config.yaml
activation: "swiglu"
init_std_router: 0.0152
lr_router: 0.00128
qk_norm: false
tie_embeddings: false
final_lr_fraction: 0.1
seq_len: 384
Below are experts of layer 4 (counted from 0) of a mixture-of-experts language model. Rows are named router (the router's row for the expert), gate (a neuron's input weights, with its number), up (a neuron's input weights, with its number), down (a neuron's output weights, with its number) and show model dimensions 0-47. Each number is 128 + 24 x the weight over its row's rms, rounded and kept within 0 to 255.
After each expert's rows: a language model's description of what the expert responds to. This comes from a sample of Wikipedia text that the model never trained on.

# expert 11
router [167  99 116  75 142 118 141 108 133 168 137 149  77 105 122 104 124 109 150 113 119 134 142 118 141 122 144 148 183 150 136 126  72 100 130 101 106 123 144 145 111 132 105 108 108 116 121 175]
gate0 [102 116 119 138 152 155 142 155 126 134 155 117 135 131 106 144  95 103 151 146 205 132 154 158 116 125 110 139 112 171 120 160 138 114 126 135 119  85 114 126 127 122 110  83  77 104 112 111]
up0 [151 121 140 125 167 161 153 101 116 105  91 123 149 153 175 155 175 148  98 126 103 152 110 130 100 171 146 138 114 112 109 130 134 156 109 120 103 160 162 133 128 124 103 105 122 127  88 148]
down0 [126  86 138 132 116 115 138 154 162 119  88 123  79 109 134 123 139 133 157 162 130 151 150 116 115  94 146 101 134 117 106 122 159 127 141 160 144 122 128  86 124 137 127 132 124 119 175  99]
What it handles: Brackets, time prepositions. Opening brackets before age, est. or round notes, and prepositions before dates or years, like in, on, from, during, until, plus hyphens within compounds.

# expert 12
router [145  71 130 104 133 129 150  95  80 184  65 136  93 121 136 114 138 144 141 140 116 114  88 146 149 107 123 118 108 149  99 127  68 160 119 105 117 160 131 148 124 123 119 117 133 135 170 167]
gate0 [143 162 144 173 130  88 145 129 114 185 113 149 179 117 121 167 164 125 119 151  98 109  98 169 164 156 139  81 109 147 140 112 105 140 127 120 120 126 115 135 110  93 115 123 133 147  96 144]
up0 [ 76 114 148 106 114 150 137 135 123  98 151 119 107 129 176  98 151 154 125 155 110 112 163  90 158  93 130 132 109 104 127 123 150 150 117 124 134 137 130 136 145  86 136 131  89 139 162 114]
down0 [145 164 102 152 171 133 120 124 119 139 111 144 147 105 126 105 147 107 121 130 137  98 107 134 116  79 109 128 115 120 116 123 138 174 141 124  82 134  87 136 104 140 165 100 137 113 123 117]
What it handles: Table cells and years. Pipes and numbers in sports and election tables, plus year prefixes such as 201, 199, 200.

# expert 8
router [122 103  81  70 188 123 132 141 138 144 116 157 140  99 115 117 166 159 110 103 146 134 102 168  87 135 136 113 162 161 107 132 127 146 158 117 121 137 183 152 116  95 125 158  82 157 118 140]
gate0 [153  95  88 125 110 131 154 153 166 137 128 128 151 150 120 122 162 117 106 127 161 134 109 125 134  92 109 116 121 136 148 152 152 129 163 100 144 158 164 148  84 136 106 166 121 119 171 124]
up0 [103 107 141 184 142 128 137  86 112  89 126 152 152 130 122  77 132 144 131 116  99 125 112 124 138 148 116 180 129  92 102 136 140 140 120 141 107  94  72 123 163 172 116 127 163 121 126 133]
down0 [147 136 113 133 116 108 153 151 162 155 139 118 110 151 125 100 111 123 124 125 123 105 134  81 114 138 138 137 110 131 182  78  35 137 151 119 125 122 111 146 101 110 129 133 138 129 104 110]
What it handles: Clause connectors. Commas, "and", "was", "which", "also" and similar function words linking clauses in running prose, e.g. "as well as".

# expert 1
router [178  79 131 123 167 108 111  84 132 204  94 160  78 109 133 106 133 140 155 143 121 138  86 166 143 139 117 124 126 158 135  87  82 118 147 101 138 124 150 143 138 125  69 117 155 109 124 110]
gate0 [ 88 131 128 119  84 122 150 112 110  91 130 149 134 147 138 109 127 116 146 157 138 150 144 100 129 138 134 128 145 127 109  69 140 133 110 107 116 144  83 160 109 141  84 145 131 183 106 135]
up0 [127 134 142 144 114 119 116 111  88 101 122 112 151 161 129 122 153 142 148 158 181 163 147  98 120 107 127 136 150 135 132  53 153 166  91  86 116 154 103 129 106 118  97 171 133 138 147 125]
down0 [107  81 177 101 125 139  83 132 129 135 128 117 151 167 127 163 124 128 163 136 133 143 137 159 140  85 150 104 117 108 149 113 103 108 134 147 133 126 120 145 134 123 101 102 120 123 155 107]
What it handles: Years and numeric digits. Digit pieces of years, dates, minutes and coordinates, especially after a month, an open bracket or a table bar, as in 201, 199, 84'.

# expert 21
router [142 133 131 131 146 113 140  80 110 114  81  82 102 115 106 140 151 142 115  80 138 117 128 131 112  92 132  74 143 170 120 150 122 138 122 131  77 132 131 141 106 156 128 124 104 168 130 137]
gate0 [134 122 105 122 173 154 143  76 149  93 109  86  97  92 115 165 171  72 120 104 118 170 127 133 124 139 130  86 109 111 170 142 175 126 142 145 145 157 119 109 184 144 138  95 126 105 149 163]
up0 [145 152 103 102 134 126  95 125 125 154 146 152 169 106 136 115 196 129 162  99 120 140 101 159  83 125 179 140  98 157 121 139 115 120 120  99 151 123 120 127 133 110  89 114 141 131 190  77]
down0 [102 137 100 130 129 143 104 103 156  58 127 102  88  98 144 125 141 146 153  81  86 106 160  95 140 118 136 154 114 152 103  98 117 105 143 114 114  89 122 105 132 107 117 119 150 141 183 113]
What it handles: Word-start stems. Stem fragments at the start or middle of longer words, often consonant clusters, e.g. fortun in Unfortunately, presid, intend, pl, cl, br.

# expert 7
router [136  70 132  63 170 112 142 129 143 114 127 137 116 110 112 135 124 143 137 110 163 122 137 172  93 128 139 104 146 156  85 109 110 136 134 145 101 140 171 133 144 107 127 127 103 137 138 137]
gate0 [ 89 135 153 134 132 100 142 154 113  96 135 106 122 168 105 117 102 121  93 109 154 162 131 144 140 122 112  41  93 149 124 108 112 150 122 128 101 103 119 129  99 136 127 126 160 125 137  98]
up0 [127 141 121 133  90 133 129 149 143 107 116 137 133  97 183 123 156 101 154 154 121 122 124  85 130 130 130 153 141 137 111 156 128 140 136 144 104 149 141 111 108 146 160 148 167 110 146 133]
down0 [149  96 123 115 142 128 119 107 159  96 132 129 121 181 131 120  76 128 110 141 142 100 107 141 120 193 124 108 115 132 125 127 153 120 131 136 115 109 101 111 110 112 164 112 135  99 120 165]
What it handles: Function words, verbs. Prepositions, conjunctions and auxiliaries inside running prose, e.g. to, and, of, was, with, often following a comma or a subject pronoun.

# expert 22
router [137 152 117 101  91 110 137 126 112 173  71 152  80  96 113 136 146 126 139 153 147  91  93 157  94 139 159 144 143 136 161 106 139 117 134  81 111  95 138 137 125 128  49 117 107 130 146 149]
gate0 [101 129 120 117 128 128 127 121 139 142 123  99 130 124 134 141 100 137 127 119 166 117 117 125 127 153 144 147 180 108 175 138 164 129 127  96 118 122 183 144 136 137 125  88 143 182 171 133]
up0 [148 160 144 153 158 127 120 142 144 125 150 132 121 103 129 119 148 148 133 127  92 150 179  99 126 100 174  93  79 147  99 186 127 102 145 156 160  91 115 126 139 108 160 170 134  98 118 114]
down0 [103 116 144 113 110  75 153 155 141 160 120  74 131 175 106 127  72 154 132 113 175 137 143 129 121 125 132 102 148 117 154 134 106 129 110 122  95 168 108 183 156 142 127 145 174 115  96 132]
What it handles: Apostrophes, articles, punctuation. Apostrophes before "s", hyphens inside names, sentence-final periods and articles or possessives like "the", "a", "his", "their".

# expert 16
router [133 118 119 129 163 104 126 101 159 151 101 117 133 108 109 133 131 160 138 146 140  94 137 103 144 110 119 105 107 138 150 155 140 140 152 123  57 114 124 100 111 129 114 152 112 127 132 143]
gate0 [128 134 111  98 122 132 108 135 153 123 205 128 142 112 121 148 135 115 102 105 108 151 142 107 153 125 129 106 103 131 172 124 137  95  90 144 112  84 111 114 125  92 113 128 106 128 119 154]
up0 [121 100 136 122 125 120 151 145 142 149 134 149 168 152 123 154 130 110 126 101 121 142 114 125 128 113  86  89 105 138 120 158 148 184 104 129 154 110 144 150 172 154 112  75 142 163 197 149]
down0 [127  80 148 171  91 141 165 134 178 122 183 137 167 104 162 173 126 145 104 113 110 118 130 109 159  94 138 106 108 134 119 178 122 110 114 122 165  83 128 161 120 145 114  97 129 161 126 134]
What it handles: Capitalized name beginnings. Opening capital pieces of proper names, often foreign, like Ch-âteau, Sán-chez, Haw-kins, Man in Le Mans.

# expert 6
router [168 175 110 117 163 136 144 139  93 149 119 146  96 107 128 120 140 159 147 123 127 119 104 153 130 145 113 109 124 143 115 125 115 105 139 103 135 141 150 138 144  95 107  91 141 127 120 134]
gate0 [116 120 126 171 137 125 155 129 134  80 117  91 121 147  60 177 176 153 139 125  99 147 117 146 153 119 141 104 120 158 120 107 115 172 129 133 147 132 107  84 115 105 102 160 131  94  89 121]
up0 [160 162 119 130 135 137 155 152 129 139  85  95 132 144 132 101 155 151  89 155 108 136 116 133 177 123  68 176 133 154 181 116 121 121 143 119 118 168  96  83 159 134 129 106 113 111 164 112]
down0 [161 108 121 143 119 119  91 135  91 154 122 135 158 149 130 104 131 106 132 169  98 120 169 174 133 106 151 141  78 112 119 103 117  92 138 161 121 121  97  78 155 152 123 141 125 143 149 126]
What it handles: Word endings before punctuation. Suffixes and name endings closing a word right before a comma, period or line break, e.g. Alger-ia, Puerto Rico, stat-ement, -ing.

# expert 0
router [122 130 142 119 115 103 150 139 107 130 106 179 110 128 107 128 107 106 154 127 100 103  74 131 108 112 137 130 122 161  99 167 114  93 119  86 114 166 123 134 141 104 104 149 131 109 121 173]
gate0 [122 109 159 114 190 112 149 136 158 123  88 148 156 121 131 115 159 145 125 135 115 131 124  91  97 107 131 146 107 149 164  99  87 102  94  86 123  68 124 167 150 140 171 127  99 100 155 173]
up0 [162 141 108 120 149 167 125 104 140 121 110 122  97 126  94 116 107 126 127 110 118 151 113 136 123 149 156 115 140 140 145 125 101 161 104 193 119 151 134 136 118 122 122 105 101 141  89 108]
down0 [ 76 145 129  95 142 132 140  69 149 166 135 137 134  90 108 129 103 113  83 122 137  71 121 146 198 155 134 138 115 155  97  99 135 105 151 105  86 118 122 119 132 124 132 118 186 128 115  97]
What it handles: Line breaks in lists. Line breaks and table pipes ending list or infobox lines, e.g. after a date before "- Party:" or taxonomy lists like Genus/Species.

# expert 18
router [129 164 142 115 111  98 175 166  70 143 133 146 154 104 148 129 157 168 119 158 140 119  75 128  67 108 133 139 141 157  96 118 108 128 155 104 133 122 167 166 156  74  79 148 123 102 112 138]
gate0 [ 80 139 164  86 121 103 158 143 122 147 163 146 167 128 142  75 108 116 151 116 170 127 159 197 111 141 131 113 116 108 128 153  90 113 126 145  94 109 142 127 106 131 126 179 114 110 100  85]
up0 [115 141 141 140 125  96 116 143 172 160 125 120 111 116 118 106 120 113 159 142 147 139 133 151 117 140 111 152  99 161 109 123 147 129 114 125 107 150 161 128 131 156 126 159 139  83 138 123]
down0 [ 95 121 174 120 124 116 135 123 157 138 142 140 150 106 116 141 104 166 162 116 116  90 110 156 140 121 119 186 112 116  96 110 115 129 152 117  94 177 107 137 115  97  98 138 123 137 143 125]
What it handles: Closing parentheses, name endings. Closing parentheses after names and word endings with trailing space, often foreign names, e.g. "Cummins)", Haudenosaun-ee, -ia, -ian.

# expert 10
router [159 153 132 137 121  75 168 166 116 123 123  87 128 131 154 137 155 131 142  95 125 107  85 180 113 102 171 115 155 182 100 114 110 121 105 124 125 122 165 138 113 110 117 130 140 137 133 126]
gate0 [111 124 131 147 118 143 132 169 141 124 128 131 120 111  80 142 117 111 113  94  85 119 153 107 118 109 138 155 140 135 120  93 146 119 156 131 131 109 149 115 131 155 125 112  97 146 124 163]
up0 [116  94 100 204 132 161  70 108 129 132  75  97 100 138 122 158  85 133 111 108  95 121 167 111  88  85 152 134 167 127 132 134  96  76 127 137 128 123 109 112 118  93 141 152 147 113 134 132]
down0 [106  63 131 127 121 134 133  77 157 124 109 117 118 142 114 119 111 135 138 106 141 106  89 103 123 115 192 135 118 101  94 135 102 135 168 123 116 140 130 111 132 130 101 142  97 146 131 122]
What it handles: Noun endings before prepositions. Word-final noun pieces with trailing space, often followed by "of" or "and", e.g. proportion, Celebration, orphanage, University, film.

# expert 17
router [137 109 116 120  81 130 128 119 125 180  81 137  94  95 103 187 135 168 114 148 115 138  91 120  65 130 105 109 127 148  99  91 104 115 148 107 112 120 141 114 125 120 128 130 107 122 139 124]
gate0 [102 140 121 152 124 137 128 133 168 136 132 128 106 167 162 140 143 107  75 131 167 104 162 126 128 158 118 143 160 127  93 154  95 133  94 140 108 128 149 121 142 141 127 104 110 170 119 144]
up0 [153 127 162  89 100 148 110 156  89 133 137  97 158  97 146 112 123  53 120 124 134 152 130 153 153 123 140 130 151 131 129 141 102 164  95 122  96 114  87 122 112 140  87 191 127 129 104 146]
down0 [129 106 162 143 119 136 129 131 146 104  80  83 122 199 126 125 122 129 125 156 121 141  99 119 148  77 140 130 144 171 144 111 134 144 101 147 138  99 121 154 145  87 147 150 132 151 100 109]
What it handles: Articles and determiners. Articles and possessives that open a noun phrase, chiefly the and The at sentence or line start, plus a, his, their, and table bars.

# expert 20
router [141 117 124 121 148  72 151 132 128 122 125 101 115 116 103 143 129 139 151 127 109 130 144 179 104 106 115 109 143 145 136 141 111 134 134  86 124 147 156 134 129 134 117 101 113 128  97 143]
gate0 [133 140 140 126 169 116 120 164 105 115  97 116 103 107 128 177 123 135 133 151 155 161 155 109 114 126 140 146  91 116 110 120 126 166 140 106 141 120 122 170 112 137 109  82  85 160 114 128]
up0 [210 125 169 119 168 128 150 104 133 103 149 167 133 120 130 133 149 143 144 130 121 117 156 138 152  90 151 119 129 122 104 166 184 161 129 111 134 131 119 121 128 133 148 186 189 169 154  90]
down0 [ 92 156 128 174 126 133 119 151 117 127  77 140 131 131 168 140 113  74 145 181 121 111  82 104 125 115 114 121 116 126 121 138 108 129 149 137 124 140 108 154 110 110  94 140 131 125 128 124]
What it handles: Verbs and prepositions. Participles and prepositions in prose, often after "was" or "is", e.g. became, known, used, covered by, most of.

# expert 23
router [127 156  73 134 144  91 120 165 108 149 133 133 120 114 121 170 158 144 115  84 102 120 101 153 120 115 137 128 169 161  97 133  93 108 122 125 130 135 144 123 143 115 123 124 119 187 167 178]
gate0 [158 131 126  88 135 121 119 151 129 130 129 111 186 127 120 144 165 151 109  97 164 107 130 178 133 118 127 117 125 166 104 123 117 129 141 117 126 116 115 168 145 130 115 111 109 133 108 120]
up0 [164 117 114 105 132  92 111 116 142 115 107  96 130 148 129 101 104 161 178 131 118 107  94 164 124 131 135 127 132 128 140 112 163 145 165 123 129 136 138 105 127 126 132 115 117  78 134 123]
down0 [130 132 124 132 109 135 126 151 148 138  79 143 114 129 156 133 163 169 153 120 161 108 161 157  72  90 111 125 156 103 127 116 103 128 150 140 114 153 132 135 114 155 136 151 164 110 160 123]
What it handles: Head nouns, commas. Role and media nouns that follow an ordinal or adjective, such as film, album, season, team, title, player, plus commas after brackets.

# expert 2
router [142 166 139 129  79  95 132 173 131 133 135 160 111 126 121 141 141 160 146 153 141  78  45 127 105  94 109 142 169 197 128  84  79 119 119 122 139 118 150 141 130  86  99 175 142 120 138 116]
gate0 [171 123  56 143 140 111  99 133 125 145 108  99 111 134 139 151 149 119 141 144 121 134 138 168 119 110 126 145 172 144  87 144  95 104 122 168 144 117 130 112 127 137 121 162 126 150 184 118]
up0 [157 123 142 103 145  91 126 114 134 106 116  77 175 138 168 159 128 149 130 143  78 143 133 116 154 146  96 120 147 120 103 131 143 176 113 114 170 152 126  99 123 132 103 151 102 116 120 144]
down0 [141 144 116  86 131 130 118 133 125 123 112  90 109 159 127 138 142 130  92 149  90 175 150 122 116 137  76 102 111 155 132 150 158 115 104 103 134 126 155 113 138  99 120 133  84 121 150 179]
What it handles: Word-final pieces before space. Final word pieces or numbers followed by a space that complete a name or word, often in tables, e.g. "Richmond ", "ett ", "0 ".

# expert 5
router [158 148 149 123 129  74 147 149 129 151 117 126 126 130 139 149 141 155 110 115 117 152  70 194  86 119 137 125 134 164  67  84 117 133 127 133 103 118 137 122 147 139 133 111 150 115 121 138]
gate0 [109 132 143  95 159 150 133 137  92 111 130 144 112 100 140 115  54 115 193 107 154 119 132 155 178 114  79 139 134 131 133 151 125 112 132 183 135 164  93 144 118 114 132 122 136 128 121 147]
up0 [ 91 142 108 137 108 145  99 138 147 116 101  95 149 140 118 147 149 101 119 143 106 148 196 117  65 162 128 101 151 110 152 111 111 174 138 131 159 122 134 127 138 139 110 159 117 172 121 137]
down0 [127 114 149  81 153 111 139 124 122 157 115 105 135 107 139 154 137  96  88 141 136 124 111 109 125 142 135 125  89 130 151 149 161 117 183  99 110 121 148 132 133 164 109 110  89 115 107 162]
What it handles: Clause subjects, relatives. Sentence subjects and relative or complement words that open a clause, such as that, which, who, He, It, they, people, and the situation.

# expert 4
router [126 135 117 132 133 129 127  87 111 132  80 101 137 134 102 135 123 138 127  90 171 143 136 133  92  91 113 111 124 122 123 143 122 163 132 134 106 111 128 128 112 153 135 154  87 140 150 166]
gate0 [138 138 144 150 116 146 165 142 170 153 124 120 123 109 126 122 165 165 128 137 132 111 123 113 150 159 121 155 125 123 110 101 108 113  81 124 134 112 139 123 108 132 125 109 118  81 143 122]
up0 [129 125 134 109 116 149 157 116  88 138 150 130 131 124 117 103 113 124 156 110 152 126 126 100 164 154 190 117 101 110 107 146  88 109 101 145  98 139 119 117 132 104 134 108 131 159 155  94]
down0 [166 129 177 111  98 101 133 172 104 104 160 174  94  97 135 133 159 142 150 128 112 127  91 106 138 134 132 151 167 157  86 147 134 159 131  94  81  98 115 127 108 156 110 130 145 144 117 187]
What it handles: Word-initial fragments. Capital letters or short lowercase pieces starting a word, usually after "the", "of" or a dash, e.g. "m" in film-maker, "nob", "v".

# expert 19
router [116 116 121 133 118 131 143 135 127 178 124  89 139 110  99 105 142 123 139 102 120 104 113 112 120 120 156 125 134 143  90  87  88 125 158 125  97 109 127 132 132 117 103 123 127 169 140 126]
gate0 [144 107 145 111 102 109 169 129 113 147  98 146 119 147  95 101 149 149 147 125  92 141 130 133 155 109 153  90 137 105 140 155 132 144 141 106  65 145 120 124 129 115  91  77 132 113 140 163]
up0 [125 134 117 126 144 126 122  77  93 109 149 145 114 165 108 150 134 126 121 115 136  91 133  99 178 165 107 114 116  94 136  92 144 180 115 105 121 183 130 122 117 142 158 176 147 132 105 129]
down0 [106  93 150 155 116 108 141  96 184 114 111 135 160 125 113 116 135 155 154 139 112 116 135 147 112 108 113 132 128 125 178 200  94 129 114 135 103 134 141 129 129 106  88 179 121 117 102 136]
What it handles: Proper name starts. The first words of proper names and titles, such as United, National, World, John, Royal, plus of inside names like House of Representatives.

# expert 15
router [158 167 111 152 157  84 135  99 106 119 100 122 129 124 137 141 152 152 142 105 137  84 141 134 104  99 142 122 127 135 130 118 135 132 132 113  98 150 141 154 133 101 105 136  92 163 133 126]
gate0 [115 121  91 152 135  97 123  93 141 137 102 114 135 165 109 143 131  83 158 129 117 111  99 136 111 125 150 123 151 153 137 129 123  91 128 141  82 118 134 172 147 142 103 123 107 110 102 129]
up0 [124 109 140 144 132 128 161 154 111 136 139 121 130  96 130  99 124 112 177 123 123  88 147 140 108 125 108 108 134 138 104 112 138 134 171 112 142 129 102 110 107 140 135 127 127 118  85 149]
down0 [171  96 139 183 134 125 129 136 155 153 138  93 131  73 112 117  93 123 121 160 144 130 130 131 123 143  90 126 154 132 116 160 153 118  99 142 160 118 122 159 109 111 126 164 119 121 102 164]
What it handles: Inner word fragments. Short letter pieces in the middle or end of words and foreign names, e.g. f-res-coes, ph-ish-ing, conduc-tor, Kle-pa-č.

# expert 13
router [145 104 108 134 154 120 141  97 114 128 100 107  64 111  87 146 142 115 145 118 130 129 143 123 139 130 158 106 148 171 112 102 105 112 123 120  98 139 139  87  98 129 109 123 124 163 155 152]
gate0 [ 95 175 133 121 117 144 152 119 122 122 172 115 152 127 108 143  79 136 138  94  92 149 129 117 145 145 110 160 136 142 132 148 139 113 118 112 129 121 146 167 112 109 105 134 122 180 136 121]
up0 [131 115  97 113 142 101 124 137 108 105 160 103 128 114 169 127 121 124 149 105 124 131 121 122 132 120 107 100 191 136 123 112 152 137 102 144 114 149 101 102 143 133 123 166 146 114 129 153]
down0 [152 119 135  99 116  84 136 137  81 114 134 132 127 102 172 153 143 114 126 120 126 168 111 130 116 151 120 139 161 140 126 129 110 122 131  83 134 135 144 148 123 129 111 150 133 116 108 153]
What it handles: Modifiers, word-initial prefixes. Ordinals, adjectives and word-start prefixes after an article, as in first, second, high, sub-, re-, un-, and mid in midst or mid-1990s.

# expert 9
router [127 151  99 118 107 116 128 122 109 141  98  85 112  73 140 126 173 132 145 119 148 114  94 141 133 141 120 127 105 137  89 113  92 106 169 115 117 106 127 126 106 127 110 110 139 156 139 118]
gate0 [126 134 133 111 114 138 142 115 176 113 125  79 126 104 153 103 129 123 131 159  99 153 111 138 122 104 142 134 187 133 117 129 114 157 153 126 124 119  87  89  99 119  98 111 135 135 162 168]
up0 [109 147 147 114  97 164  93 153 140 146 200 121 110 123 102 139 186 129  93 102 150 121 131 104 134 145 131 130  91 120 120 114 127 156 153 142 140 108 110 128 122 112 168 113 117  90 118 151]
down0 [110 146 127 131 125 121 135 157 145 156 172 141 127 106  95 138 152 110 130 143 132  55 154  93 131 146 107 137  97 137 170 114 164 141 115 108 132 119  94 136 114 122 128 116 128 119 122 110]
What it handles: Table and list separators. Structural punctuation in tables, infoboxes and lists, such as the | cell bar, - list dash, the colon after a field label, semicolons and ==.

# expert 14
router [148 133  96 125 143 119 137 133 134 113  90  84 116 113 108 153 144 138 131  74 131 113 137 146 133 125 148  78 169 157 114 114 120 120 143  99 107 151 138 122 171 105 149  94  93 159 160 154]
gate0 [148  95  74 134 162 146 108 129 145  94 131 103 155 158 141 127 128 159 164 142 136 142 114 105 159 109 137 126 177 131 115 132 142 120 172 184 118 127 158  88 142 115  93 130 170 166 133 121]
up0 [135 120 120 163 121 110 136  72 108 117 130 162 153  58 132 150 109 113 175 133  91 144 133  90  91 141 166 173 139 135 167  90 124 118  97 118 120 143 130 125 100  90 109 126 126 104  97 173]
down0 [130 133 153  94 113 107 145 110 158 122 144  94 117 126 146 143 118 134 138 125 138 112 158  62 157 156 133 140  88 166 140 125 118 158 115 132 171 120 143 161 146  89 133 147 148 120 129 132]
What it handles: Mid-word suffix pieces. Suffix and middle pieces inside ordinary English words, usually before a comma or period, e.g. provid-er, re-ality, veter-in-arian.